{
  "n_layer": 12,
  "d_model": 256,
  "n_experts": 128,
  "experts_per_token": 8,
  "d_expert": 32,
  "d_shared_expert": 64,
  "activation": "glu",
  "moe_layers": [0, 1, 2, 3, 4, 5, 6, 7, 8, 9, 10, 11],
  "router_score": "softmax",
  "normalize_top_k": true,
  "routed_scale": 1.0,
  "balance_loss": 0.0198,
  "balance_bias": false,
  "router_bias": true,
  "init_std_router": 0.00991,
  "lr_router": 0.00069,
  "vocab_size": 16384,
  "norm": "rmsnorm",
  "norm_eps": 1e-05,
  "tie_embeddings": true,
  "optimizer": "soap_variant",
  "lr": 0.00109,
  "beta1": 0.95,
  "beta2": 0.95,
  "batch_tokens": [16384, 32768, 65536],
  "seq_len": 512,
  "train_tokens": 237300000,
  "steps": 6327,
  "dataset": "wikipedia_en"
}
Below are experts of layer 9 (counted from 0) of a mixture-of-experts language model. Rows are named router (the router's row for the expert), down (a neuron's output weights, with its number) and show model dimensions 0-63. Each number is 500 + 50 x the weight over its row's rms, rounded and kept within 0 to 999. Numbers have three digits each.
After each expert's rows: a language model's description of what the expert responds to. This comes from a sample of Wikipedia text that the model never trained on.

# expert 60
router:516547523568514473564501540522520594539550565523453460393576563358525614587458468505481521522518418527566566551469460517502475407522408546497595534549536494510547617507449517526540496508552410
down0:491460567551542479520530491530541458638530522506446486452520450439487602500460401622530535509502504457448578547558503485485478505553471450464561540616555462531493602512465508469467468525479490
down1:592494502549512434532440531511394531477587521463537540461536495446447510524519529432487484429545556456502543566551499477532528436471530484520605562534598493520520566424527551457498495494602471
down2:467433614486513420520425462610539522537472557453490613499507433476532452572447528523501513464590428407531509501527460557486481450507529471461579596541542444512498601518516484400520502509514587
down3:475515540480422492524528473589568500569526462541538524496558319513593508443629509500547492482518612466536441490513483543492491511580626519474514530488570541461486589552635500461497580522570545
down4:501559469587358443501445399507441475448432463483540478475442476516452461458503527541533454483497528565530421405530496502513539527526447421590574515441484431561507389522497488530532536461484538
down5:505479513534615464445513489455485536439538550513507505472499592529427518537499598429449518435538454516405563422447447543604588486591540448470535454482491461463480463439521497463510501552487553
down6:514515480526530533540426508506534490521477453490497484630457389523536479481487561477358468571486520493440467454551460586462474495447486460509557478502503568610436505474496528487417518602463509
down7:464512511409531520533514510499539482513538618515523474533518596469448517423598486466411483421489600502483562373505564530487555523520479459455553484552562468513596582429495521517539519465514491
down8:619513403546475498500498506536499481549434521440517433444450480438394519565459390484610477534443530519502439509589594496537524517486414504481447543513610436487542473497433551578542485484483397
down9:473508425504494461477509480474509541449475455541451521442532495436468573404484542529454425531448570492510542533514410459486455608455570434489570464508570438518509562547518492562462503571501477
down10:436545523538461483491536638462467490394511408499451494573549527536454439462561556508461509440617590469612501547592449420531543460510438416440557542546544496570472488496516525495527438562489454
down11:520465550571583465524525452514540507427565563517426564565500408462470448461459511461539485503528505541441495451559480528518491526572362540452517422561621554467470465550446531447529496491456591
down12:557471553528472523607571524412456470501490415612509468571546469511604507488560452503468520487381555470393529596534428494482476523528542517545506530402402592448452558489502469490549392508593555
down13:506444508543535493540501518443519384503443495577431550511501518537546522579503495601491468525468502431452505558565442460509495540457491516523566509432569447510431516492451481521514428526557336
down14:573450374471357522500570485531484543360515397528515581543541420429542538443519454554566492537425539499410550590517550468501561527491541520563499509484449500578540538475501477547520507406458450
down15:563390502490583627517568526511512478506540495421535450501500564548459534544544444498459540515483529446482514573496434450503485565507515501505593588501442502453443471503548359545461425503457480
down16:473501521583494508488507515510482529445468477590538453557438536557505491517489522535479642476510494574617396431474499474460471435496542525452471542429524503461598508491569491528585523453609497
down17:521545541522449552374445507504613483482468434534528474387575387466471625507439510514483555509647523517561477584427503463437506317443385467496522442505493563546560544470485543487530529505393470
down18:572447512524446517482488553461528491494506481459425541542534440523550456508442480573540557496470550425504452487478432575501535486486534529481467434460496451504422481478499476464468470449443438
down19:506544474472469490460508485477446466550467431569449522527480545527529550452551435477570527483492528483559595550493509471515478517367433506459431505515553566479519385469503578454505549523459502
down20:456532425483589525583525461481538401464518564588447585536575472511423478462600448516448500452468516461423427483546529444540544478453497339535581528519496383498433484467506561585438604551572431
down21:549510494437464546459488486533499453506622457441506510418455481541477480436457513583531571438526537527534501520554522490559532503525449450480548493556433525587467468492622374471510433524579523
down22:465449538508543511478467496415460499504475438515536544484405535480485380564517413470565512503531502506399507566608458469513568492447493451407472465472502531507438607444444549570428512595535514
down23:461512480443496622571507516535442488513462474459462449460552486488463405508509465539470523449445570476541521553464485488478534571592452448525423588441465455435404424496430479475493581482502504
down24:439451474500531574448425425537507522502563536553605463482529514457476573543583509490573513415520413553498561538559492528510574510535480579512412558480528482590522589484474549510550472500512528
down25:601536488596478503417491546508440433463533462447474462507484501559463472470535456530438498558580474554568501551554452477588510553515382525482476545494496490584496488452462537445515470516442463
down26:412578477429519543577566434441421451521486522463442573445501448450496574498451559458521571435503454449656523515492470531496483515380526510488570501383517511583523504443579580518579420482480481
down27:608512514569435460506501502443484488438502506495563453538547510482471548477549506529479570520501471494420600529434459533493496454497529501532448543539533508459470541404545508401470591576554587
down28:498524522455507474501385493557490569470527471458485430531488526481540523453464465445457447489508433510395481409436678504457535570541420515505513467488520433511533575517442468490492535439494528
down29:421548450397600446499505572489515568474515465599462479566489537505532534556497403532463482481494495552570549576526465542487498523499479457448460484514498504464543627480456597457504449535584504
down30:506498486553457539541534392453495484548515539567471470479463455425483457556557450407553524431406454421469469488491491445487429567441524422536488424581404507536460414503491520649492506622459496
down31:459560441449521520434462492612536488511473501560511440558474472505462395593512557461466474520420545490458435584570463404428553469543466518522393505482550495485484516484511399539426504519506423
Description: Measurement units and percent signs right after numbers, such as km, mi, tons, mm, million, and %.

# expert 34
router:538414511549442482449552498425437613439574538522622475470535525495493493566542475434414511464463465545435552604540444508521580531460562508441519506493494536524514547467570516484471484441513476
down0:478525561582526490463466437522621574520517468582503441548618435466424518457466439434547499586525514481418465496511441414529482571455465434424545554480493556547520492513557436532472557464500498
down1:462400562487500431502530515474448508562531580474521538442471475445472408516490588498541429469485562519488595506387497499611579526480512452483494484494519554478479588477505452508467500497437458
down2:530533532449568435401352467551564466536456511523444494446541476477498507498599539538530605436531521474589450566497452466537596508446467478465500512545511512586547493432439494521549489458444485
down3:467489533505414540514567542505418527500444509514499555593475517501474490503456610510452538531549529517445420396436508608524573442489496465532569456472514445499472408453599502477455515560597511
down4:476425490552401412421488502483470493444485449481508494464514437466529524484521492501451444495452406515531584489508549431512555399488528434540495551451456482490459443462504545446500485497557513
down5:486512578472459523466485450539603428540442428470479582545535343451548501505500554600479516514505477472397508515626543496601517434515462477493560523521540484555443465500484463500497590512543482
down6:583459555527421509527485628523453467433488509480469489440521407463532479462421557494481549418431556484403509503502580565459568414524545480512507510541555554470504496517565415491588451549406563
down7:505508501575463551412541457499510523512466526493586418551484414420468450525432514430435522477533513486509575532534460446507529543516536491585362553497550476516566475419489482519500467519382479
down8:457501545482571441532484458586536390545475465538495556516580424569484461491563449485486470459481544501421502606511509573454391497544419475458451481523553450447479573426470431434444526482512511
down9:457534552422489418579450538490527421473534548403371573432459587500454478451500460475558554571523492430440543440500515524526467500480602441411583457505435503505532406482457450478514477474496460
down10:430479531488522476569452502475528533459468511542504524484525463485408430514470504441489418480471495506466498473408567486563438621525452475522433488485504488547502583527361530509533566482472505
down11:545470482581477424514485553449544429412481452549487543476595466463481585490551507530553416463469492557418532607549506445474419557479522504465547409550582425602517513427542506484525500489510517
down12:550483491526521487570485433516381424546497556549507488528380578490493400546585514498492483464496511499442538450519583575656569441522512431465562572418445532435485624480489549488478447542523454
down13:483494477518557512571596484562571507526453552580598444463481498504491435529502451474501488508571511554431451503496532461530448524473664470532425564536510445573503486549474552565507462513435435
down14:520491473479556501485408527531478492424484480505514517545538517467462619425558455554473443494608466445430479471603474513532443502506423613528512445586484467509452463449522580562553465492397570
down15:476539419479506524461518392491537566468484489511472451513537631419452498504471379548551506501568437509544573474541514536491408519384444527512445511468426505434475609467443542479491499437422492
down16:544506610533521532472574507410542534619546531592561488523477473480574576465524424447408411444541441497415513526504456546546480410538559494483429559496555496465480438515629547468483486379449519
down17:464526507501434537516522529461516493407457516517533484494485490551524460446437611485445543557510395484566450520441490431452453426506520557585508448388494545503517480530466519439536536489541527
down18:448572474507537446536482461560460474511484484504442525527562490537456485449547388430494490452479490523437433548504420535550448510470485539442424508507599527535472422544512522411366542470525601
down19:498452447531531494598498484451536549530534459502510605520540479508515510530524453514476473569545602542526461520496609375470544487464471528546457531515472491500542547582425485492500585458555583
down20:496530341508557490477474482506467536522413405536573481499513508514477471475409525455450473549550586533528465493540434508474523608485511529568510557561520511554524436507469490546420550530514505
down21:572519476500545497578459528395518515344549473523536493472486510540459518474540467504463450467406384521496518439451623557517557616563502492478527506548480517485585614486575531558461410501423547
down22:549420488469494535431517378436539468495520531509467581543539464486547550418532501502539511494455439672521484514498584440470409485479475504488460429511545509504541576575444638529494530390456510
down23:477468528471489533413497471500502363522459451465423469449557496429641587475519593555521452406503456531535562499513515484524554461488476465524401521489563465438490512450494426530467511492471488
down24:492491468443499478589477544549571523550573525441512487591568491504570473506495507473598514531560549472527539526494483546484462558443450527496643526515585490608505409511466554466426534491503566
down25:514569410492526429413492508518494509539593526507556473499469501502495455393452514447573571478471477477537482490472515499423495534501486615574461465512544477485568474506459494481423515591413557
down26:606524505482541433389491531546493533519521574545438446529612536450454527539521577571501411381515513467497555457552482467425552488549464436516524536476508500426484580507474561534498506410573521
down27:477503420564500466541499486603450489354504506461529464479498551523441412546496479502482437572521533504507492442548554439486431508542495498477522552550544447550639571509480571550461559500548510
down28:424397446611517469403499455516465497457526514554525544440444543485445509524487529394441491530516528440485466466513459532522588464565490449567513435514565569512601526489511574530511461526521505
down29:430459526555503526507587452549432502602453497463558483531474411423498495522530546505511557473495451520552476586546551393458480443597413468435470510477582504456511633507505525467480436465581344
down30:514492505533452477531391564503365510412481409583536514492452431556461561431555528375395544554573603512483550497590490553458471468480506454494455513490483513494571455481496610504544421596463439
down31:537480474446581580518433516551497497503516491452475400495480456441545439552475476549520558454476454442505525511549474538412556506510420465474468527605575509593537484536549501481485568567420531
Description: Subject pronouns or nouns just before has, had or was, such as it, the album, the station, plus percentages and table numbers.

# expert 49
router:578422564593386550380460584459377480436578515545443529555484415513571493515464462480553480486501479479492583546608532433511470509574517505467436545456545437565405415459520510480456461475476425
down0:590463442490512524453516562544503466461470547425536591425530552481500376487493540485455614471491471548533474484387522495461553454456519502492504467572500525535569510545484463424469442507545461
down1:465515484541520511545563546492538581488404424442456496534528506474493544484467472449674389553547555523453435444479460475514457477478469522476502560527566512471539593569480471595516521550505587
down2:428563443490557464443528500574565540508498591381534530445553473605416394471479490474491538462505538487468410544451449429516490512567557409463505501570562528470405433398560504575501513532515492
down3:517475479560416461491497437468589492474589483500485542557535569471517503469554483413500452521478450479506544547510588512550529456422300544491514446512625460422534572523500502654608479501533529
down4:567573573510469512429466549471463439440548579531510521373428577513524484488466472479545540569584570557496494453493607506613447472579482637540505507448516591493498536505490506508539541454542441
down5:489449544517458576410425585404541477425542528514494459457496473472450512488551435488501487539400436524459533473546478541550414557503452538447424520495489498482499510459550427428495525426457575
down6:459538488512581488553491536530390546537460522550500492519428480532503575480490553513525474502452457467452504571490541520513473511442468563486458547559442502434524585494492529617495528511522393
down7:478603412478581462540529423522402527534535512451565562511481422592539496426514510470495516467513486492561550555586555497525498500501456541560516554568555489601485484469570537591446480558594555
down8:503599466507458449480483453558449469591528604490496448548420501520538485463470479442507499625461482519495459501462506610494465424527449605488431534511500552462515494593507485552471440514406490
down9:494485452514526492515564481435474440541511490460517368468536449494505468582426489477525435577547555567553502495521494529539504620549498524550485486545439518472549466449508442489429475501589454
down10:602442454476472465463519572526430488389622463530456585497417567550485457510544510501449427453446499485456578478529406480647521497514467455535485514517557480522425588461473474457429507453479435
down11:500497443426510495503422457577517534523465499478573444432557489408519489678494509471528486623504413379548489488410537488474406469467475535565600574491556507527472464529464353500524453455499554
down12:520432516511532488424547529500398496530538490553503525502436506507549483483521487505410480425540582516502467543477571474468576516581507431452449400536485558502464594528523572547513492574442539
down13:486520453544510555582496502500515505506606520501478534476480507482530450529561470494482380529484517428523501459468458543459552546462542487521611419508429494539527493518614434580421406615573499
down14:594613461439485532546505548516329431510500510536521384553537572544466518540447519525459520556524541428416502448514500560465588480451506540539554546436414485510521496500441532494488517472474534
down15:576463471486455501450515540445429495458602495524421588621559436542555525555438503556538487528451519508484542433519459485451502467566544590508467460494521457553513550563482483489518418516508484
down16:543523514519490453563533588531410461476441431543532460462436505408478465568456432487525552553501423493535519553491514475407573473546572546568483534494456516527517474496347559564554510516520534
down17:564524514532375541513510533465479542492480507593413489473552509470463499548478536499521557500487529485495490444546461543449478536541558543534560501528460513483476465560561602546498472611528524
down18:487606415390523528511523440511479461545406531451413481490415502648478526491498440471444491519571524505498515525518450446480491546432495478504445451577466513481536388534521491504469583536574499
down19:433529436523519609613485533491471570357533572458544514496476441575605526529463453643464422516456537521536566503480567524405516525493422600483443573476523504443513560537465457505580427429472516
down20:505462508485491519429438572493474552535529569480467446512495479508523583524458469471522483491472447504528558538401592519422488463411490509452482386558528570512409520478482517445564462507454560
down21:541508517360498492596547451573580419481560422455505513493448441529535557507511508615421510562631578485491415564606408513494455488488511383502484474368437425517490448487442481509476561539481562
down22:491412531533577483416426610420469534455481477507535378450571485446443531525466498467493488524535441589455514560528467494505436304436499513530481518500472518471517538444478443424503488502450462
down23:507456465487468572415515362515558496507573421562447554569420440510559473529494520581551478451490472488483468583567474463423585459510535480526500451453495497480586568493451542454485501429461458
down24:481555460525508539495492491458534585467490539525448568477528481464555491498459532540552391544482436455535522519513530535537495459581478453462472568428520503390412477557489523495483452448476496
down25:518531485625608423488358523587535496452459476578446499504447491509437582461611472545486448455523576465524499499509525498562422539509457408511510526575484444466556552525523503579448510524515466
down26:524490567474498576605521510572471460530590574434519523468518536461384415515435430448403505479440620492456495553438442423508427413477431483443481612510542473529520418551531596391484526529493418
down27:437387515413565556581481519590418546519471518408475537474462556550512441468592426569439557527435476475554431400487475471515535436461467442522525494513457474562477428496537469522507442432544556
down28:488425552501444400545545541575443505546480412407476478540455562541487475521509548499645502508599535496531540415521480523606491551489441531477499477502456499483477602501518551474519556570459481
down29:534417527574428545475487523508485536427560521573574457441453480520448461557468512468434467546566527556482508531456500422582591572505468412564457434487481498531480404454537438565462526482522539
down30:518486543455468484599555491477442508506479493532452460506419572537425547523521531555456463517492486477471501521459464477524537540468451510516585475506540429429460462434508480563328553575549524
down31:513508492497414435531441484498471560579478501510467520477509493510542507499478573427555570449521470502480422461447522490442503482450423497597510494496396425412496485566505492524469467488519544
Description: Commas and "and" in lists of adjectives, dashes in year ranges, line breaks, and Cyrillic or Greek letter pieces.

# expert 0
router:505460482528469496532509577470472471444508480397553416499376488495615516581508504523627467474529444482632529523522435495487525443501550506561558518465515432600567501478463554474416478558476442
down0:545602450479461510460566522538478547516562455487471455420446504493450484454560440466436532550564523492452488529478492554515543519615452440462421546492484548437569445571487630530370600579568513
down1:466475492546533533497495567511585497518496500556563475471495532544396492522531444418533512596379533530537484510579468493459430519421539532462564569415402523555499527547432530509506489567491542
down2:450436552515437551653548445555447525599467578483572567436471537459464435495496643501462452629497492477479455467506512475551548438509496474491489500551463502515458527562478415511644460521498491
down3:505560441461548478512498510541458511453546490447506640445502573509427556438455492507521435512556463473575496540511482557493511437456476446537493557422565480466579405474461483479472577482566509
down4:640535484438488491511461585460496539505474464400452579380525453437544439410556514521550521437564463591583553499448482591391543472527483521590471493503460462502578500564517502383520500521604461
down5:610502605410428490417525524517448501553479474430506555455433569574496472532424564481572569424556474552481495468553529453435506408385450540463513546539557495556543480576480414454574507469485551
down6:488510527571516494487457564490493395492483461566493437451466438498551509444545592374606455505484483492523454525483430498417538482458544526439558434546513462500514501462537440552514555484556488
down7:470579435527422464430601528407598520456471508438615427522509486588490556589491485536489512546550523459629569505467548462450420514573438499527455511500518521528611560536427538614497507497491461
down8:490374576482441477486565586552468519521482518447492543440527513525557497427492366551427521558479544456477459483538520554509461488525567480524455491508485451542433464527472468512538492519489490
down9:519511494499444525457585455448521372507536474486501542462486495512454460497507473465526440518486448497529546630511609483472529437506558493445493532501476577561624511552496529462545375425495417
down10:512457543538464554517560546515519462428523530523543516450505499464464523576549557460492507412493511330563444451503490563563574464482505486581471555475491510472576497550535518559509495505492461
down11:477550517395437528484618461522498486481523507390568461543474581521516465582476559407595453520517484592548504532429517514518431427476456553544485502503588506498606558546432430499547488525492479
down12:371511499561453511534466510494452547527505514463423434495545444475515577632504518502573368533466503485501482456528503502451496560431474477571500561436498550586529467467439508482443373478540462
down13:487502553485457394562514471536510559604494555475546403487578423489505451497412470407556525541471421526579465445527503563493507450478468444496507461521454411407496503492570551487411555397415490
down14:590504504588417479507490558447518490453510489567508450509545507487430552478491581460566492521467504538502442429530515618457515443445520524563545502440529496525519446536462506513444493537524492
down15:403583499568479479478482522508519506558486499409488520502480426438418530556420513550460575524617491576517531528438588539445478425475484529544415507601456404391533468473447405575448449525495469
down16:514505487484494442471573569514477466431498447466444467484449421457599485516491461474652483441544464529439479529529480573473598471479475427470512477428552520502503545482542531532411418498454522
down17:521490612500431610536476495414381483534496523535555523444456475502539459478463527454507528529571440510555528543467416536443520521389461553433507466476469487643526451498545477623412513532553479
down18:520573440474443579476507408470531507550475565537446465572559518524471509442534449508506508631578600505515462421537478548387574508485518486506517517535457491476467530459539492630421470538575549
down19:545483430498502555436555564478552462503582386489526446472412506439547526602530495558544535534544471557510526564447475537493531477425495493447405534492443477497509552500463514466413499499451464
down20:565488507560471447466457454450606494451451499642496489558543479479469520512536484504486527601449513493483506433480480506448478518538503459533539502507539513465496569435456585508559598466460440
down21:513537521478549513531453469457564517533498563490514586475508486495499572428469462573448419565437566597449534421566498528501460527476488555489462442482478441507481505540539500516457474371481616
down22:515578508476490483503538517499483518465550427546527503576434508515585488457484540528495549481579504475572499495507497523511552457405599484443526514518538405525650507434460522524477490628533594
down23:521431579443461458506505511425537519496465546512498403471537431491529534522473535558477489460457489596559482457542390550496438434532586530512581547421541511515522452506496518524527514465394465
down24:555479463634486550502518477489514575490500465545519452624571483488559543480592441495531441553512506467572503465462475442467494549558415479530575508486516476545567495488434474492482440486545474
down25:598460492574535574436431491506484481527490439568519468410536513513469486470472577509556610537519546517576451524497499521469485558439500501505496509494468536593452474567503567497471465413478517
down26:422502475403524516543503510601521466433495544450509482477551559485461465528446458513564562446498579421414514446543524417514477461594530589547419536491497509452427502613467582469399559511522566
down27:449499576508514395524488557447585502519437451568520557504497497443474460484484452474465480487544493525434522553447526468475477568469416586478517443508530497525395412436511492524560496557511521
down28:553450611545468499480454556511468523464566496519505491504443522449509472567490528406620481405562455462523510555542502467553534491506438532530541626466542552441521521481479564489458510584448496
down29:521535490434506541470487494485526433448539449431406513487460490563492494439478440459480449540530518602546607517470520493461515428508497481538507559535433504515524508484502464514498533493493509
down30:577571556507440505495440498507526552482476457498553464549547371550537472400566519481415548547424496459438519449567459515528572524522488482494507516507440498501499493563558504597536478529541580
down31:443463469478569503475548423526483566511614505474487664495501476537383461509533392490481462486458571547400521483456472436515471459531440471471499534494522433507471452489599488559479466482610520
Description: Accented or non-English vowel letters and odd fragments inside foreign names and technical words, such as Sl-á-vka, F-ó-rmula, h-ydro-xy.

# expert 35
router:503513501497465396590516491452568538449623524542530510504344520482495515499537455495528561495559434529477494591387457455574500478452517536387458502496394526571567484453440533448568559645446472
down0:563591557501532568488447451478543388406464563478490561405475444491568538435513541508535598432490481542492589505531574540494433484463493514556513500437435425488593502520487540480562521522460529
down1:518509506551571423549452582492598502526420548470556461589575507443494462466546464464472507516367535494468450392573498553428485524495593395548559542494459545430582490461446592393441488497462455
down2:476520509561495444474549422564501456465398483549468497523480471453541388516584548483486440555530614525509426493505465474460429500560587479571408570479527505537529453584500403543615419563495453
down3:555503444553516432511522484515494428564512512415536544555547439451502516487481411530491425452465519592494529521502588494547433527523558546544393537597572506511494494546386526444463559550519417
down4:512498550442523527412495518519541503496452473444493517470436513460434420466557447539474439510462547401433541466497477524522584505594357502467425460552526519425527587467515445544555459521484424
down5:495506540635514545518495502470469574579594533470482467474584356499392552560497460528501413494505518531478519466414452485544466506536529481507512575448559591485567494515483601522442462467512524
down6:468521438541468564570487400546547511454508439450503452469560430477496465532510522479561532541544433567602435510509458515535583512511474573492443526541515484494492463523554488457523481505511477
down7:435455428476419487487449455551479505464587385520478508445520488461477570451510529501529463466610547539468497549489481452482523453505550439480519527395558511485564569552472469544517355407623543
down8:535570498461522468547410488440533529590456559568577483479557485602580490516478558557459476557490472479402470463475447553480536496505579507591506495440514466510447527391513531498545462443486466
down9:562470525534475468465533498460516468494469465585568510510507522497470454513431487504493467512421425487471435546528486515604572551545513644511572565516505428461564452504483503416586507466479452
down10:496552616538456478512477447491480478459416572462520473499500481461487503375461542449408539485472476514417517456505524492540581568506462501480525459444579394387478480519460443422526449520408511
down11:523524583568379470633465523469449524529481531515544465552509559486481480518449479609408501467506543464567503416571486619465498498483542496564611575456486511492526566530505478473520466503460537
down12:488459511523499502519558501584568453494487548480465463513544528488589474498559515430488477472485575559554539550464454493579543489549434518509538482552506502449512573567466489520518557539503550
down13:479501510430463517470458500523472476511519473509441520540399407530425484606528460478491421585520570544530581463454440516503555462456519571537464462552399554386574358560501503507510530500514584
down14:470548581573482493464476488464475570569517541513511473583608417446506561513528473419415465516493519431407457444490459545417504527491595537562515472449554472514512470512581472470408492450560514
down15:590441465498537517467653410543531527561477497623505534443510558531493479544446498543474480587456510504460493502547525428479516569522460427595494461521428505467630559458466527563498525494520528
down16:592567461529522440466450489521487444493504466493466388404559437538502489475580488523469541493417431468411503493596479460518549563495460516574570474512526522541390436492457384489593394476494527
down17:494530539419505556542595502445446441539458570500480523423470574497511518517532480551559602458453490416592528503480427519396457418485472482481560432520521436468514448479535473572490505474568503
down18:389435316504417475450564557520453486527439465477544474487519489611472446548520450453553442583492481520563508558500503490474419456514459538482479489566504570505516444538540485559435483508494491
down19:560458416479439563366481527504431479479525477569475460495430559531508445564563443391507495455444446511437548552521539451516513500570531495446471470513462500497478467428505500471540440526510448
down20:491511573474487551605486567523467496526480500539487582484474472513515519511436423544525473447538430562424475543486531473532461472492556551457420489419412566514430470503530540507513482465530445
down21:518466468525587501505564482500524530490525488423566527493481500396460440502549559374554491483447550599477549587481498476502413471449488395396501388483460516517552634537580501538466592528540461
down22:521454488514553483602560431484532395527431497498521528475539465439533535529474442541541508416480510458447447452491579554560545456471427480468583563461483522447492488519564547566449425457482598
down23:508536521538508380545549556512390543465484516467552475472550502505499518546537494522489518558577468381547472525609566530486480437551458550489444528495520517541483565486535593392514454453466499
down24:544480469523466527423445497502549415537406550469516493529430459410516460457523574457479405516500517445532602463512504490559546447438539458523520536433411483668388475471592436479579437584491548
down25:503472634505532492469468518524493481466538486487488485520458503532565529469542460507496521454497566517474473412522513647473459477487439531547585513387511497465476532569530550558610544496461514
down26:538506546515490493476424580429524526355527534478482502416576516469450423444500465491429429495566535486471574587460484405478541519535556472528488536567461532497493571463470480502446469464445448
down27:556550500442550519543539578556586553602405612465488452563487612591505525419448512571373483541434549527462469459489475569455439433458478537495567448453461381470442489485470470562576543565454541
down28:456482471490629559386467508510653549487455491473557537457474424495478464512475491450501486558489508538444456513463485481549508539499400522464483454512576512582518517490497538538562490443542514
down29:432520519475454421561460518488412497486508544491490522527480653461489519519498543454550473415524491441485525522493522581530527516494486451451572460426371530446491546486475520407499462549485560
down30:548536593576518579459513518476497519530532492534419471508507438503497474491527383588506525408443508579483550524585480460550502532532482512439447543454519510462409496539469512500381495539528615
down31:484527407555620517451497555485523448493532501477516498517476354505517491512584416556483487484459518412545515488431450550562507464482551492507468527459487445523517539563521433404463480510419444
Description: Articles and prepositions starting Spanish, Arabic, French or Italian place and club names, e.g. El Salvador, Al, San, de, La.

# expert 59
router:528470490540453617445521524518550456477538583568426488553555495443487486520495524545494464535477546533417435492476489416549501482633509465477497569495538495623420480422536525536455418452501528
down0:523505510495495560555438498403510467463557504531489484517494412616544502567563509555454411452489492487514618498531477498538527546522515522444501529534470468553483428449537402461396443511585523
down1:468540439451443567468471463566506574479523501509565485445477549525501494522520566467472473458386498476563551594530564481493474446592486633462494461472483559446503569487468471490550512481495478
down2:499475478464566580505619513506392456470563544470511569453453525511436498498514475504471526488465496518501498536501562450562470481548517445475509507401512582419487490506520541592592438451523381
down3:464459456522509454539497469547532459564636479444516390542530512485418534480535483456464494467470550526460560497503369498468576473507372396532478591552643477503558492518526455563549493513478484
down4:524538419457553518578444501475507469496476567506517458451442563549445446466540548481431462507492534552457482502522512518554476516506353483567520472560515420565469414509498475473393484614547445
down5:474499490519522503507571446488467561609459522472409533429458553541421567453475549484556539418580459508550539511537483523487581480453426457386472510501539436382499543459561511472504536524546506
down6:521494547513490553558495595511470599396577659580539473457466500503459568467488418498568466583570438435466495508525542477487555439457521444476478531536414511518514405490506583455466479439482484
down7:418492518463554518476568480551546490556495552548450511517473426492561513453517522424512405423482500455553552515528550568446422452507481471409443451475517574525464507358568522378514554421490450
down8:476577428443564399460426493546468553510522546478511392478479485457420530515474520429553442490508494501570428503500498564455481538540525506609484491414590530582520426535460510561429554483456478
down9:526413530488445527432525532376375431446563525434502503514481558536517439518536601580536484500475490484520492485487499492540585470521522517522466576398490567431382483544489462522501481446469550
down10:542421457558565491517485422432494506545499489510449511572417523498460472537535519520478443399520428518464505506491428419517444560420459447492529389422485443498574495515437484499513548478546530
down11:450535522450488505492455472556533527538415398463555325460554476461515459442463483443483488558496398556503537538544468478431487498511480505419480586504451514454512593547439566500671546490473500
down12:471492566545513541489416520469540479465548507475493438458438426414459473531493538518426493460503452532518530580524552449491601559426381476504607614483526492586450532380461477512462457532490502
down13:445516430493485462551594409571471468513500399350455541522444529574465513550389494540508523485597507462423522472505556534529457538507472485428537478446503541417395514462457487507502483504518442
down14:409498539470579456570515506545523581518534516405455600530525504487471494468427459453521466453526488458493476529501528520475528490503449615462497483583554454541466522451478485572488536562443546
down15:491552497527513628436488462475573522516553458451590494539586483471474446556504471489459508505450528443502459523420461484499504560631508571664461460559486579494420428421549511494547539540492487
down16:558504592630390544580548540427378526517587501575463492429446513489552529502526546590525558390523586414528486527524548466545557524518464441369645551529467467457531449506473506414557494465482533
down17:463538503472508497590484414472588461555418591529468444444501601552502517552440521492580485506542433449510505457577484473463436453524481506462523498436419530414482509548466511512463608521460417
down18:449514458505502463487461445541407452508483487532529511525575463526434480436492551447535545525526497504523468536566489496520447487457509463425499573516542465550500441459427550423508499519479544
down19:536406473587463482579529566513406465516542547559466485430446513446473497503501523442476451521504500471542528480426497587500557548569456561466533567481535507400518547509432457589496444490528487
down20:546544526480515461547489477462507497535502490582552502585551503471572538467527397472540516524497546517447482391441529516563550512513523562563455504505528577467544448529461517491440519464427527
down21:394547509523449576492431477531441459538525527430428512422521507566466513393508527554494646573511444518436479498526469492530434509528438440423465443469462526478466426615415522565509486466535450
down22:496403511459543490420520559483608586553540533402492577503387544501513432397508525467558457529448506509566625522477471454473482450543513439457457576492524524426553475546531563533478460461416410
down23:535432449498369537617502587482394465438509440495424556517507549493415515505550449458458511503536500554481546542451448395575491454502531468495529524470487456495488551539473479543528384448535533
down24:493521497381582460501461496527429470493558523466359491521466508473521564412556513476596544479491529461565507573478533538374429510393546533475528483451419494585453432558491576416485497554447502
down25:561526428424473474599473412487537507468487470440484519409505535513418426465503483519580419564421468580558545474475442567483472491458527482508492469494548529500521390499492488514413572382565483
down26:421497505474432569485549494539540487478567469512602362522437604474508503434526582589395468476503381402555557532454477601518485552557476437559521510539487559552544424549496472486517429501546549
down27:542482545498389540453419560478501533419583448513467498520595459404483505462459387535505630529558575486464509542572365461432505467499435457502448486497499553483429483423504511521574481563509526
down28:498479530520528531460534571497495508479540556519519572562404562494452507588397503501434460644481459461510494519531529529464493478425510583521538428454580478521460509497543495583453483492428473
down29:544432489508542481558523516519517446559521500479450566440599393497450461448485475494509526441458517476507533656472488470529514506571368519488583457616523530653433390431556440466513453517507435
down30:547456466526487425457487488628490557514513546521394517590512525569430587453460545503500510366511521448528488542536569453537561488499463440495547500538610429486549524474464554563467393552517441
down31:590498502470542504496397469525473635498544505466506477567483526536517543462557608555469442453427496513479479436480484537467421473538592404531510505513377458503532528499600419589480575471527683
Description: Past participles and adjectives after was/were/is, e.g. died, located, known, required, charged, due, usually followed by to, in or by.